From a checkpoint of a small mixture-of-experts model trained on Wikipedia.
Size: 9 layers, vocabulary 8192, 25.1M parameters.
Training: a variant of Muon for the experts, 394M tokens.
Below are experts of layer 4 (counted from 0) of a mixture-of-experts language model. Rows are named router (the router's row for the expert), up (a neuron's input weights, with its number) and show model dimensions 0-255. Each number is 128 + 24 x the weight over its row's rms, rounded and kept within 0 to 255.
Before each expert's rows: "comes after" lists some tokens at least twice as common just before its tokens as in all text. This comes from a sample of Wikipedia text that the model never trained on. Tokens count by the router's weight.

# expert 7
comes after: " ", "1", "2", "9", "0", "–"
router [136 132 163 127 163 141 112 130 153 105 111 120 127 114 139 102 135 167 112 140 129 141 136  70 174 161 112 129 121 110 111 131 140 140 155 145 124 138 156 154 135 126 114 100 161 141 121 135 124 146 132 103 116 101 103 153  81  98 102  60 170 125 143 117 155 107  83 149 166 163 147 136 167 116  66 120 121  82 129 137 100 106 170 147 103 144 138 137 185 173 112 103 131 134 173 103 136 138  97 117 124  84 150  87 134 120 121 111 136 138 144 142 102 130 112 130 134 131 134 148 126 105 143 126 117 108 167 100 114 170 151 115 119 129 117 133 115 103 114  76 137 141 136 174  83  89 170 116 140  99 182 134 163 113 137  72 153 150 149 111 128 122 141 160 139 144 109 126 132 143 116 126 146  73 179 139 153 169  73  99 160 103  82 122 130 129 120 127 106 133 135 114 119 141 131 117 130 106 108 127 115 146 103 139 154 131  90 127 117 141  93 151 128 121 122 103 118 161 145 157 135  98 128 128 162 128 119 120 128 114 130 126 148 128 125 138 100 121 109 145 157 130 121 162 169 143 158 135 163 146 132 157 148 142 100 210]
up20 [113 127 103 109 118 120 117 156 123 153 140 165 157 147 111 186 121 133 149 163 187 126 144  96  66 127 143  98 136  97 162 124 127 129 113 159 146 131  95 128 169 114 126 133 102 114 126 126  76 105 136 104 136 126 140 140 117 138 138 100 133 114 138 116 153  78 117 153 124 151 161 147 104 135 129 163 124 119 175 186 151 118 145 156 132 131 187 158  99 117 135 177 110 106 110 119 107 123 174 111 146 111 101 120 115 104 104 168 138 111 110 120 103 143 163 141 131 140 155 177 137 124 132 107 131 148 162 164 118 149 128 137 122  95 113 175 140 127 116 119  73 142 151 112 105 104 126 129 175 122 137 124  83 141  82 133  87 136 146 103 100 121 176 116 118 135 111 161 158 125 126 159  92 117 164 104 128 129  77 119 150 124 138 146  88 138 132 149 151 129 139 118 104 151 147  90 170 130 163 101 145 134 119 151  63  99 120  88 149 121 142 107 135 125 144 138 123 117 125 118 148 101 126 163 140  81  98 119  90 131 181 123 161 135 121 119 115  94 116 102 103 113 126 164  75 103 128 145 107 138 105 111 131 123 134 120]
up21 [ 95 136 126 167 111 106 110 145 113  91 141 123 101  93 164 145 122 143 160 126 103 121 157 129 130 116 112  81 168  99  97 102 144 132 106  83 122  99 131 111 120 131 137 100 106 143 127  91  97 112  93 129 138  96 142 101 135  92 118 100 157 137  93 130 140  89 141 139 141 121 116 163  70 115 116 136 118 122 123 125 115 160 124 125 187 101 134 167 110 135 123 178 157 126  85 130 107 154 163 126 112 147 141 153 185 133 132 150 107 146 143 116 125 127 158 143 145 118 157 146 129  94 124 126 157 140 134 117 159  98 140 134 172 157 153 176 114 117 109  83 141 115 121  86 159 128 168 106 141 182 135 117 112 168 166  71 127 124 134 119 130 132 131 158 122 175 183 126 114 138 176 120 130 113 133 132 118 153 144 142 151 143 144 107 147 119  90 147 154 128 166 139  96 111 114  90 182 133 130 132 113 128  95 121 174 120 102 116 101 145  75 144 114 122 115 121 174 143 153 129 151 135 132 110 142 102 136 101  94  89  99 107 145  91 150 120 129 124 148  96 125 126 135 100 117 103 121  63 133  83 155 116 111 147 136 128]
up22 [120 126 125  97  97 137 167 161 104 102 150 162  99 101 129 151 151 116  94 149 124 142 152 118 170 128 174 138 157 146 153 109 127 137 100 118 180 122  85 142 148 129 109 151 126 133  93 121  98 109 154 102 107 113 123 112  99 126 115 150 170  78 102 118 190 147 140 140 153 138 105 136 153 111 134 101 123 120 132 100 162 130 127 120 122 146 143 122 159 141 131 155 160 105 104 111 134 151 135  98 143 117  96  86 122 145 128 125 139 104 148 143 150 132 157 156  85 137 140  97 126  97 150 131 147 152 128  96 131 118 138 156 101 161 125 133 128 154 132 150  90 108 146 129 148 123 144 165 148 159 109 126  91 138 129  71 133 146 131 116  97 132 128 114 168 150 180 121 118 117  92 122 143 140 111 166 137  82 152 118 141 115 100 156  96 145 136 124 144 134 105 151 136 130  68 134 105 119 153 116 136 142 111 113 104 110  88 129 143  98 174 116 109 172 154  70 175  94 120 141 138 168 126  64 114 136 124 113 121 153  95 119  85 131 134 147 179 102 115 127 105  97 144 141  86 117 140 171 106 123 139 186 120  82 158 132]
up23 [127 112 101  98 120 143 109 133 165 139  98 134  95 101 130  84 106  79 111 102 144  93 132 130 106 137 121  98 111 131 146 150 154 141 154 148 118 153 112 139  82 139 108 163 160 156 133 116  90 148 161 117 147  78  97  86 129 104  98 116 141 126 135 134  96  91 124 136  90  85  99 150 121 133 106 149 126 108 117 156 155 118 110 146 159 103 173 101 111 135 120 135 115 123 102 137 165 102 115 113 112 157 115 117 106 154 133  99 109 123  85 114  95 115 119 127 154 124 121 165  90 165 129  82 141 144 134 104 154 106 109 130 131 136 138 174 116 122 118 176  80  94 162 133 120 132 129 118  94 144 126 113  88 114 149 128 154 152  87 125 169 114  87 107 111 153 123 122 157  92 128 115  65 131 159 145  91 122 120 171 167 165 146  95 149 160 124  96  87 112 148 129  97 152 126 150 119  82 143 160  98 141  97  85 122 107 119 128 140 118 153 156 136 122 138 125 174 155 116 147  82 143  99 147 131 117 154  99 124 131 114 107 138 162 105 135 128  93 101 134 148  97 139 166 164 139 115 156 131 161 109  91 145 156 139 128]
up24 [135  86 134 150 159 157 158 156 132 162 114 146 130 178  99  79 111 125 109  89 148 168 109 127 141 139 144 143 129 152 124 113  95 109 104 137 164 126 121 158 112 130 135 158 132 160  86 150 129 147 130 163 147 135 161 156 144 154 128 156  98 128 144 142 116 115 123 158 103 119  94 136 117 157 159 122 179 115 138 158 155 115  93 151 141  73 129 149 103  76 126 154 133 128 113 151 149  93 176 142 161 160 122 139 106  87 107 123 101 149 128 140 122 155 116 140 107 105 137 139 141 150 158  71 155 130 161 150 153  90 143 134 130 128 132 120 156  72 117 163 114 178 137 159 159 142 150 124 121 142 161 104 139 144 110 116 150 178  93 139 120 122 165 104  94 130 144 151 160 117 157 133 122 142 114 131 124 118 144  94 158 152 153 119 126 155 138 123 148  89 121 123 111 107 131 100 179 161 129 118 129 132 162 121 134  91  92 132 146 118 104 120  97 168 149 124 132 137 143  86  86 121 138 139 171  91 127 100  88 131 125 101 106 135  88 135 172 139 177 129 141  85 115  77 102 143 138 134 123 131 164 143 124 141 103 148]
up25 [ 99 164 147 135 118 168 121  93 133 133 148 142 170 133 118 101 110 164 145 110 120 142 130 120 118  95 112 107 138 118 116 135 105 123 144 126  97 125 186 148 143 116 150 153 131 110 132 158  98 157 164 167 101 133 136 140 118 117 130 119 131 155 151 114 109 153 127 178 118 145  96 137 178 127 128 133  88 140 130 130 126  69 116 155 129 130 180 139  93 139 146 187  98 129 140 135  96 110 179  79 130 111 103  97 149 116 144 174 140 108 152 130 159 138 130 117 176 119 110 145  80 105 114 118 103 154 136 128 132 155 139 137 136 134 171 107 142 130 142 155 116 160 129  95 119 157 137 187 149  62 129 120 131  94 129 138 176 185 104 111 159 115 157 120 124 103 131 172  90  92 103 143 164 141  96 131  98 177 148 166  88 116 121 102 151  92 137 129 104 167 124 113 167 105 140 103 109 100 142 153 117 162 143 132 106  95 140 132 125 128 112 138 164 104 152 124 164 146 119 135 111 112 166 113  91 117 119 146 145 134 114 146 128 146 116 140 121 161  93 143 155 175 159 119 130 110 132 110  97 134 136 131 107 144 106 152]
up26 [112 111 145  92 127 154 147  97  88 118 138 156 119 143 138 102 129 176 116 134 140 125 129 156 127 106 154 138 108 116 166 163 111 137  82  98 118  82 113 134 145 127 168 145 154 133 123  98 119 137 108 155  77 117 104 145 115 162 128 104 147 132 137 148 107 167 123 140 132 115 120 116 138 147 195 126  99 115 139 167  98 101 187 121 119 114 107 111 145 122  91 129  97 122 142  71 150 140 141  96  92 130 113  95 113 147 103 131 122 105 123 130 112 193 137 138  93 169 149 133 160  98 106 100 146 132 121 100  79 109  92 108 127 150 149 140 110 134 109 116 161 106 155 104 130 168 162 120 117 119  94  92 104 115 152 123 131  91 101 111 113 118  92 164 164 156 120 142 154 130  90 124 124 131 183 113 145 119 126 109 130 150 125 140 145  72 109 170 127 125 141  93 132 127 172 117 152 104 107 137 113 150 158  96 125 120 151 142  87 128 124 116  87 123 145 112 128 118 101  88 124 121 164 125 147 151 186 112 121 137 138 155 155  92 117 129 139 103 161 132 163 106 170 129 104 162  98 162 122 138 155 128 175 147 128 107]
up27 [112  79 113 119 127  66 134 170  94 167 132 153 123 130 199 130  57 132 133 148 124 145 127 136 129 148 132 166 152 127 133 127 156 157  68 143 125 120 118 143  98 124 131 121 136 130 135 180 124 155 151  93  93 147  89 105 117 124 126 144  93 115 134  94  93 141 142 110 115 147 121 149 123 129  87 126  77 143 133 112 117 143 124 102 171 154  98 142 115 131 119 116 142 132 127 176 132 122 131 115 112 110 143 105  99  94 128 125  90 141 102 108  85 141 122 130 138  97 148 119 137 132 131 124 180 185 117  80 122  66 118 145 103 107  95 117 162 153 128 175 175 131 160 123 174 153 133 140 111 119 102 127 125 107  80 137 109 124 127 146 122 129 155 124 138 110 139 123 115 142 135 145  90 146 122 134 151  89 139 108 152  97 104 127 102 104 155 140 140 145 141 104 106 100 181 162 122  92 140  90 114  78 139 126 100 137 130  91 112  98 141 137 143 125 175 157 133 137 109 145 125 123 144 133 127 148 112 128 139 108 113 126 164 131 165 153 107  73 134 107 127 187 163 113 102 142 145 103 125 133 145 156 129 154 136 140]

# expert 3
comes after: " the", " of", " in", " a", "'", " and"
router [ 65 131 118 143 156  96 113 104 158 149 151 140 115 140  79 111 156 170 101  55 142 108 104 124 128 145 116 110 121 126 173 113 135 151  86 135 140 151 130 129 110 131 130 122 142 143 177  99 128  78 138 129 151 122 158  96 141  93 117 140 121 125 109 121 120 138 130 123 143 137  80 162 157 139 148 131 141 171 146 135 143 101 115 100 129 156 135 125  99 154 137 115 144 108 105 135 129 151 150 105 124  93 188 116 121  77 101 126 122 127 144 115 129 109 150 140 151 114 173 132 128 115 138 151 154  96 101 119 132 130 131 138  97 135 133 116 167 109 120 146 160 172  84  87 113 127 115 155  97 128 173 141 124 148 187 111 140 137 124 149 127 107 114 121 150 139 140 145 159 166 126 140 148 135  85 132 133  80 117 123  67 133 174 178 127  98 146 120 154 123 150 124 155 140 127 167 136 140 142 162 107 137 161 134  86  91  85 125 145 127  96 109 127  72  84 144 134 125 103 120 124 160 142 136 153 151 143 127 130 138 162 119 149 126 124 168 144 117 133 147 132 108 102 100 117 135 118  97  94 168 112 100 100  88 188 120]
up20 [130 145 160 127  67 127 142 134 114 148 134 153 109 122 142 133 149  77 124 146  92 120 139 113 131 135 133 115 104  81 134 163 147 114 128 127 122 143 147 122 122 152 151 131 123 104 143 166 140  81 112 128 130 134 109 108 149 119 186 145 125 143 141 129 127 134 121 184 158 115 154 125  76 124 123 127 106 122 137  92 123 142 161 146 103  72 152 123 106 108 129 194 127 108 124 137 134 127 155 122 153 147 133 118 166 189 160 163 142 146 127 102 120 108 124  84 146 129  88 152 111 132 115 154  96 124 142  98  97 148 133 137 107 128 141 145  95 154  94 136 133 110 140 123 100 110 134  96 166 147  91 142  90 143 108 141  96 107 176 114 169 148 131 120  86 171 142 107 137 127 141 164 155 194 122 132 141 146  74 112 148 119 150 121  75 147 139  80 128 151 118 161 108 128 147 120 151 158 135  85 142 127 123  82 134  88  69 114 109 116 128 123 108 158 105 157  80  87 116 103 138 135 128 139 127 130 113 172 117 149 139 136 142 139 108 123 143 101  85 138 137 118 100 130 138 177 177 126 112 107 143 150 113 166 135 147]
up21 [135 121 132 134 120 103 115 160 101 167 107 128 106 139 174 131 155 143 135 119 101 140 136 136 122  76 129 114 170 141  88 147 136 166 100 121  97 156 116 104 109 121 135 122 164 143 142 133 131 103 115 136 126 152 128 104 136  88 152 131 132 111 116 137 140 117 169 110  36 108 109 156  85 132 133 150 138 148 137 150 127 179 114 114 154  97 126 162  99 121 125 106 116 113 121 170 108 137 118 129 117  78  97 151 121 107 149  74 106 119 116 121 125 145 153 121 137 135 101  89 115 111 113 100 133 101 104 120 105 148 128 130 153 153 168  87 141 108 131 129 120  88  88 160 116 105 111 140 148  99 173 140 114 153  63 135 174 136 123 178 136 112 107 149 173 132 134  91  91 147 113 159  93 120 132 101 133 147 149 127 171 108 122 132 121 130 111 138 147 146 139 127 129 155 114 109 100 145 165 134 101 118 144 115 112 123 159 104 138 119 171 132  93  82  85 144 112 143 179 149 102 128  74 127 117 102  93 143 117  86 203 102 132 147 137 121 125 125 133 153 126 128 133 128 109 108 151 153 149 109 128 138 106  98 132 180]
up22 [124 128  95 119 125 150 110 122 149 121 155  88 115 138 127 139 188 134 134 122 137 131 149 106 111 177 122 167 149 130 125 180 139 132  93  93 136 123 143 129 135  97  67  97 130 168 104 114 153 124 158 169 109 153 132 138 116 125 119 121 162 111  87 139 124 123 114  99 167 118 157 155 129 114 158 129 120 151 100  79 161 112 123  82  84 138 121 153 114 155  70 164 106 152 143 106 119 121 139 101 159 105 146 146 170  95 123  75  90 128 180 115 108 143 132 144 131 140  66 117 132 164 115  90 142 124 129 132 157  96 130 125 120 108 137 150 140 110  97 104 127 157 117 121 140 135 124 132 122 125 141 103 126 128 136 125 131 146 143 126 168 143 157 107  85 153 124  98 111 119 136  91 156  85 130 178 150 128  98 149  76 101 119 146 123 149 142 124 117 105 103 140 132 148 126 112 161 112 146 124 152 146 116 137 113 106 115 130  86 153  93 169 116 108 109 198 130 160 153 152 124  94 126 108 142 105 141  54 127 116  93 116 109 151  81 138 118 137 128 116 131  75 103 144 143 125 135 105 113 156 122  98  95 134 138 130]
up23 [127 169 142 116 145  83 108 119 143 143  93 143 132 156 128 145 140 107 141 127 134 109  99  94 107 110  92 111 122 147 106 112 113  99 180  98 130 144 169 105 118  92 126 144 167  94 140 141 147 133 139 143  87 106 104 149 129  86 156 156 128 131 106 138 122 156 103 153 131 148 118 160 155 149 130 119 134 153 123 106 180 120 118 116 135 106 113 127 118 148 123 136 123  92 160 154 133 164 126 103 169 144 197 150 134 137 117 148 115 131 153 128 117 172 170 172 149 154 169 137 108 123 149 124 120  95 145 107 130 127 109 103 131 170 137  99 125 123 125 133 143 127  79 197 103 127 133  99 143 116 135 108 166  97  94 114 112 153 156 165 122 140 123  94 128 147 169 139 137 133  92 154 139  97 121  95 135 127 140 172 106 129 145 132 110 127 120 110  86 108 117 109 124 120 139 159 168 121 157 114 159  97 131 138  97 150  75 125 151 153 137 180 134 168 151 178 111 102 122 153 124 111 199 121 146  60 120 140 122 147 171 169 146 129 105 106 137  99 163 106 121 107 139 109 132 122 136 124 132 132 143 135 175 105 153 128]
up24 [171 104 118 107 148 134 117  75 132 153 153 161 104 164  75 157 142 121 120 163 144 138 102 117 146 154 122 124 175 143 120 125 107 174 122 173 137 136 127 123 138 120 136 116 164 111 112 156 111 148 151 133 109  75 128 156  98 126 115 150 118 106  98  84  92 149 103 150 103 129 158 120 108 133 128 142  88 100 118 100 131 125 151 121 126  88 143 108 174 114 139 121 160 159 124 114 201  96 125 118 135 101  89 111 126 139 111 139 134 156 135 127  79 116 145 159  99 169 161 118 153 124 123 138 174 150 134 107 122 151 139 140 110 120 150 117  77 128 135 134 122  83 132 135 132 132 175 127 159 146 153 130 167 128 131 151 148 129 133 134 103 126 136 137 138 159 111 151 137 107 139 113 143 147 106 149 162  75 167 167 142 139 123 153  87 174 100 141 183 121 151 145 122 134  83 155 117 115 126 139 153  89  81 120 124 115 156 120 151 159 128 110 158 166  76  89 132 168 124 127 129 148 110 106 114 112 126  60 122 110 128  86 121 161 104 126 145 141 106 131 143  94 108 141  93 118 119 105 125  97 134 122 121 143 122 170]
up25 [110 110 136 101 184  84 150 153 138 147 123 116 107 108 134 112 113 154  95 167 110 133 140 155 160 111 147 164 117 108 127 119 102 144 125 165  80 111 110 121 147 143 177 103 129 158  97 187 105 136 188 140 101 118 146 161  93 122 163 101 154 141  98 117 126 136 139 136 136 138 152 115 136  97 128 122 174  82 144 147  82 127 125 110 128 168 113  95 109 137 132 112 127 152 141  93 118 147 143 137 119 108 146 128 107 176 142 123 126 141 125 124 111  93 106 101 107 113 163 143 110 122 125 134 122 122 147 123 115 111 153  99  86 109 137 116 130 109 135 107 143  95 163 147 159 156 133 162 101 106 107 117 110 100 127  87 132 171 182  93 168 167 176 128 145 108 148 107  92 116 156 151 113 144 110 113 108 113 130  92 127 146 136 145 123 112  80  53 131 126 170 144 113  82 127 115  90 170 124 139  94 160 155 119 112 152 110 125 136 103 146 136 126 149 129 183 160 114 113 139 162 100 129  96 162 116 125 123 116 117 139 121 180 146 121 159  78 128 162 142  87 106 142 109 146 117 139 131 108 133 113 103 131 145 123 123]
up26 [147 139 103 160 157 142 130 115 118  86 152 127  91 151 141 130 113 106 146  78  77 165 147 119 106 184 159 119 170  83 113 136 143 137  99 136 125 125 154 161 115 146 132  72 174 116  91 128 110 106 159 150 131 159 127 126 106 116 125 117 113 142 176 101 111  94  92 140 121 161 131 107 155  81 123 145 133  85 119 130 115 108 105 116 153 107 111 105 140 106 135 150 118  99 114 129 103 119 132 145 177 131 133 137 123  95 171  95 117 125 157 183 143 109 144 115 136 131 117 130  99 106 134 140 144 118 122 130 137  90  95 127 109 120 157 103 143 120 162 116 110 137 133 132 123 125 124 113 150  63 110 155 113  94 110  93 181 125 143 112 113 133 144 136 136 133 123 164 189 120 115 122 146 123 116 128 105  98 115 123 156 137 161 122  95 117 120 122 161  96  95  92  95 163  86 135 119 139 113 162 131 154 193  97 106 104 140 136  77 123 141 127 162 137 155 104 141 105 100 108 129 127 154  74 128 111 142 108 139 181 115  86 138 146 131 164 149 157 108 126 124 126 154 111  80 126 103 132 117  92 136 125  97 147 156 132]
up27 [149 145 106 110 153 171  65 158 172 121  99 170 130 170 128  93 128 133 138 134 133  80 136 125 157 167 149 174 119 130 153 111 108 100 117 184 100 149 126 127 138 139 132 159 117 129 143 102 136 110 165 100 114 109  99 113 135 121 115 106 100 116  78 167 158 138 151 136 162 150 143 133 143 111 125 140  91 109 143 149 153 140 133 128  88 118  90 155 140 108 140 104 151 134 144 132 150 139 122 178 118 122 173 136 104 106 139 126 120  83 129 120 113 110 150 118 150 135 137 132  80 127 110 111 151 133 109 107 107 164 126  96 122 111 106 121 151  98 164 152 191 103 128 124 109 115 166  93  98  83 109 153 115 121 114 123 145 129 155 120 135 127 122 166 179 147 127 105 159 114  53 109 104 119 109 137 122 146  87 140 162 131 131  88 146 150 145  97 127 134 111 126 122 139 172 102 136 106  93  77 122  94 146 101  90 145  95 129 112 103 128 126 114 111 108 123 113 124 123 147 110 130 104 150 128  76 111 123  96 127 159 145 109 150 115 109 128 165 118 168  89 120 124 121  97 114 127 122 177 127 122 146 128 152 113  68]

# expert 4
comes after: " |", "\n", ".", ")", " United", "---|---|---|---|"
router [151 119 160 159 134 129  99 152 146 210 131 119  92 155 106 124 153  78 183 161 120 144 107 110 109 116  95 131 112  94  89 158  97 127 168 118 156  90 110 141 119  78 134 149 153 105 116 116 104 131 116 119 157 163 136 123 136  98 121 163 160 124 138  90 122 105 133 103 115 111 130 120 185 132 142 125 181 131 152 111 132 130 121  86 118 145  90 140 142 161 133  99 129  98  97 140 115 118 115 127 123 173  92 110 116 110 106 163 193 150 139 146 165 147 184 116 147 122 120 157 160 165 123 162  91 144 126 120  99 138 173 150 122 150 120  91 121 114 103 126 145 146 131 119 145 106 130 129 119 140 104 138 121 123  99 131 158 144 141 139 176  93 139  88 134 122 124 110 126 128 110  93 146 160 165 112 133 121 134 130 132 151 114 111 102  91 130 108 126 122 100 159 118 159 130 138 125 158 144 132 132 150 137 159 107 137 160  84 111 142 115 128 120 131  98 116 113  97 164 107 127 105 140  98  71 177 170 126 151 102 152 201 157 112 119 138 119 137 140 108 130  84 153 119  99 109 114 141 123 129 143 110 119 122 120 151]
up20 [103 143 118 127 141 147 129 109 123 123 115 147 128  90 151 118 146 169 111 123  94 105 125 108 129 125 152 146 142  87  98 159 104  84 101 134 125 124 143 105 101 123 165  91 128  81 164 171 100 153  92 125 102 148 113 137 127 136 195  83 183 166 130 142 138 131 160 173 129 164 151 144 118 115 131 119 134 135  93 148 151 129  96 121 164 138  84 121 151  98  90 116 109 130  82 148 112 109 126 142 139 153 122 155 128 158 166 104 139 145 150 137 118 100 105 100 143  76 105  99 134 105 168 100 138  82 120 128 118 173 184 123 155 116 112 112  71  91 130 132 161 107 171 155 135 136 111 148 105 118 156 143 125 166  69 130 124 153 112 154 128 114  94 134 146 173 133 119 140 150 105 173 164 143 135 123 129 134 121 123 107 122 100 111 116 111 139 121 148 104 165 107 149 134 113  83 109  91 108 146 118 125 159 116 101 113 117 144 116 123 122 125 133  92 113 129 136 119 110  95 122 128 137 115 132 147 115 149 121 150 108 130 145 123 151 102 106  93  68  79 145 130 109 130 113 102 115 118 174 141 107  93 139 166 146 169]
up21 [ 95 132  88 160 124 107 121 168  78 104 129 145  99 175 133 163 145  65 117 191 152 155 132 103 109  99  52 157 143 153 126 139 157 103 139 141 122 108 117 104 106 129 152 134  95 161 109 147 133 135 123 122 111  91 112 113 104 121 135  99 125 127 139  88 133 151 118 154 148 149 150 145 132 161 125 138 128 122 120 125 126 150 109 116 140 134 139 147 150 150  82 111 140 154 109 160 122 154  99 169 157 106 139 152 151 114 114 151 182 144 132 132 177 146 117 111 103 155 109 121 132 168 125 138 115 118 143 160 114 138 152 113 150 131 176 124 113 170 134 136 122 135 110 129 112 112 134 119 134 125 114 181 132  99 119 116 184  96 150 157 136 148 150 141 120 154 139 145 128 177 160 150  83 117 124 123 108 141 111 152 188 136  86 155 142 125 102 133 123 108 135 123 135 149 150 130 145 174 133 122  88 134 119 110 177 141 175  95 142 135 122 102 175 113  98 111 140 154 123 151 160 120 148 181 120 130 104 108 122 135 155 151 106 149 120 142  82 120 146 105 132 101 147 138 117 127 134 154 136 141 178 110 115 176 180 119]
up22 [101 112 124 139 130 104 122 131 141  93 126 133 152 120 128 160 164 142  62 123 125 121 130 102 125 111 119 134 120 110 119  83 111 107 189 163 145 130  87 124 159 126 141 136 100 128 112 141 119 116  96 169 165 112 152 147 158 108 133 134 140 139 138 114  78 139 103 160 104 141 127 104 114 170 122 103 159 136 131 121 119 141 137 110 161 161 159 149 177 155 133 114 162 129  90  61 154 190 170 105  84 148 156 108 123 117 125 109 172 143 122 165 125 131 152 139 173 159 135 136 162 127 137 120 123 148 146 128 159 104  90 170  93 163 141 170 158 147 123 100 133 122 157 113 110 123 151 126 144 128 155 142 106 108 115 127 157 113 156 130 111 128 111 140 130 113 122 122  74 133 109 132 135 134 110 130 147 148 122 117 149 136  92 151  98 146 105 124 129 118 133 155  92 144 126  76 180 154 153 151 146 134 166 134 129 128 114 163  87 129 129 122 109 135 158 101 124 181 150 104 144 168  87 105 149 139 122 160 130 122 149 124 110 113 140 153 108  85 125  90  77 121 111 172 171  95 110 131 103 155 163 158 121 157 126 107]
up23 [120 120  82  90 157 144  83 136  92  71 132 123 124 140 113 145 142  95 153 119 152 146 145 142 116 124 174 104 113 145 153 115  84 142 139 142 133 159 153  66 114 127 154 152 130 155 163 110 169 125 109  96 145 143 139 112 148 142 125 135 116 116 121 110 108 161  94 109 164 143 104 111 119 130 150 152  86 124 124 146 139 139 111 132 103 108 152 132 141  96 104 116 120 139 117 127 160 131 154 120  96  79 177  61  98 166 137 122 106 165 143 146 105 173 160 147 139 132 120 115 121 102 109 122 113 104 129 113 123 154 132  91 144 144 119 109  99 142 136 123 164 103 132  98 150 184 131 127  96  81 110 146 113 102 137 176 155 140 124 144 158 127 118 119  79 112 160 112 148 120 114 118 107 110 107  98 141 152 125 135  91 160 127 142 139 120 133  94 153  91 148 138  95 143 146 138 123 136 124 128 200 119 145 158 115 168 138 106 113 118 123  98 156 134 126 136 116 112 150 130 146 154 120 115 113 104 115  99 105 125  91 130  67 108 100 115 183 108 116  80 161 121 116 113 128 114  99 138 158 156 113 119  96 129 102 195]
up24 [152 140 155  87 167 135 102 152  82 130 115 116 120 103 121 146 142 133 131 115 144 172 144 151 109 157 156 131 158 103 107 131 128 102 160 116  85 115 139 107 142 101 144 133 102 134 166 126 117 121 126 173  76 121 122 109 115 120 100 143 131 113 155 111 160  90 122 128 134 135 130 159 129 134 123 120 178 103 139 120 144 119  99  79 124 124 123 130 116 154  52 128 109 138  89 118 155 130 119 115 165 116  72 134 130 118 140 143 126 131  99 147 124  86 123 161 140 117 129 126 129 114  76 130 100  89 192 112 135 123 104 149 100 118  91 104  87 136 115 154 153 135 121 126 121 135 160  98 181 114 113 130 120 144 104 140 150 151 153 126 119 113 138  84 108  95 157 152 137  91 117 160 110  82 127 105 129 158 119 116 114 156 112 167  91 108 141 162 123 165 111 142 130  64 144 137 115 129 130 169 149 121 133 115 149  66 116 194 111  97 140 128 131 174 120  65 126 119 142 140 151 106 127 144 127 172 119 142 135 140 143 128 114 108 120 108 124 166 187 149 110  92  95 149 141 129 111 150  95 126 135 154 156 127 115 119]
up25 [135 107 126 106 155 160 138 150 111 138 112 103 152 102 134 141 162  91 142 115 118 174 131 149 103 101 134 108  98  94 131 126 142 160 148 124 127 134 168 162 124 171 184 142 135 132 115 102 133 117 115 113 152 193 136 123 137 141 119  72 142 103 125 114 124  88 139 106 168 142 150 112 120 151  90 126 123 158 143 154 116 153  90 136 128 165 132 162 134 177 129 119 117 159 139 113 149 150  98 152 174 124 129 155 146 158 124 109 116 114 141 100 141 138 103 116  91 139 159 148  85 162 122  85 173 152 175 143 138 125 147 122 116 115 111 161 134 124 106 172 161 114 101 127 126 127 128 123 165  69 126 141 142 142 107 149  99 144 125 116 129  96 142 124 137 149 163  98 112  81 123 180 136 109  87  93 155 138 139  92 140 158 110 132 118 118 107 108 123 100 141 111 122 102 107 153 107 131 132 137 131 138 119 153 128 145 125 145 160 151  67 119 116 104 126 133 154 144 122 144  81 149 104 135 175 130 138  98 164 112 159 147 138 134  74 137 130 129 120 159 114 131 184 177 106  94  91 117 125  97 173 132 129 132 179 114]
up26 [ 96 125 104 161  80 127  98 125 125  84  93 126 140 152 128 156  85 166 124 125 124  94 134 125 122 101 129 128 151 128 105 105 124 150 111 114  77 116 147 106 137 120 116 139 140 129 153 145 153 118 146 146 130 122  58 133 124 109 127 142 155 122 113 139 137 117 128 127 112 115  73 129 181 126 141 143  85 137 119 168  93 109 154 163 143 173 127  96 146 130  78  88 154 156 137 111 115  99 134 105  90 128 137 107 140 152 156 143 110 119 147  73 130  93 104  62 117 164 122 124  82 134 139 138 135  92 135 105 144 136 143 109 162  99 115 150 152 114  98  71 149 136 113 123 121 126 151 106  99 153 124 101 155 121 123 168 134 141 154 109  74 118 155 145 148 133  88 138 136 138  99 124  86 142 112 117  93 149 117 143 120 107 148 140  74 149 106 111 120 143 196 118 111 134 126 179 122 128 164 133 119 137 169 115 153 101 155 161 111 125 123 110 156  89 155  96 146 133 162 165 139 119 162 184 134 125 118  93 132 127 160 169 108 102 118 160 134 117 156 149 118 180 107 134 112 118 146 129 132 114 123 133 127 131 123 143]
up27 [ 94 145  94 130 150  96 174 100 113 110  90 133 124 145 154 128  92 113 118 107 134  85 107 128 102 116 139 134 149 139  91 120 104 146 126 123 130 148 135 162 103 102 174 111 127 140 101 120 126 143 120 123  81 124 105 142 114  93 119 142 111 172 151 102  87 114 151 133 132 165  98 150 114 141 109 102 154 141 168 150 108 105  72 154 104  95  98 159 152  92 162 140  96 138 141 112 136 115 117  76 118 102 177 143 176 133 120 139  91 123 141 108 149 139 111 118 120 157 103 143 173 132 105 173 128 141 135 127 116 171 106  82 137 157 104 137 112 121 110 119 130 145 158 163 139 127 138 170 148 110 112 107 150 159  99 111 169 118 152 128 106 137 121 101  96 153 100 169 130  85 149 130 124  93  90 141 141 133 119 181 154 119 128 155 111 156 167 123 144 123 110 121 115  97 162 144 149 118 117 121 150 142 137 134 111  97 118 143 126 126 153 129 173 134 106 169  97 147 164 112 140 134 136 144 101 131 112 108 152  57 125 118 101 130 114 183  99 141 125 135 116 137 153 144 122 154 133 152  73  78 124 145  88 126 159 141]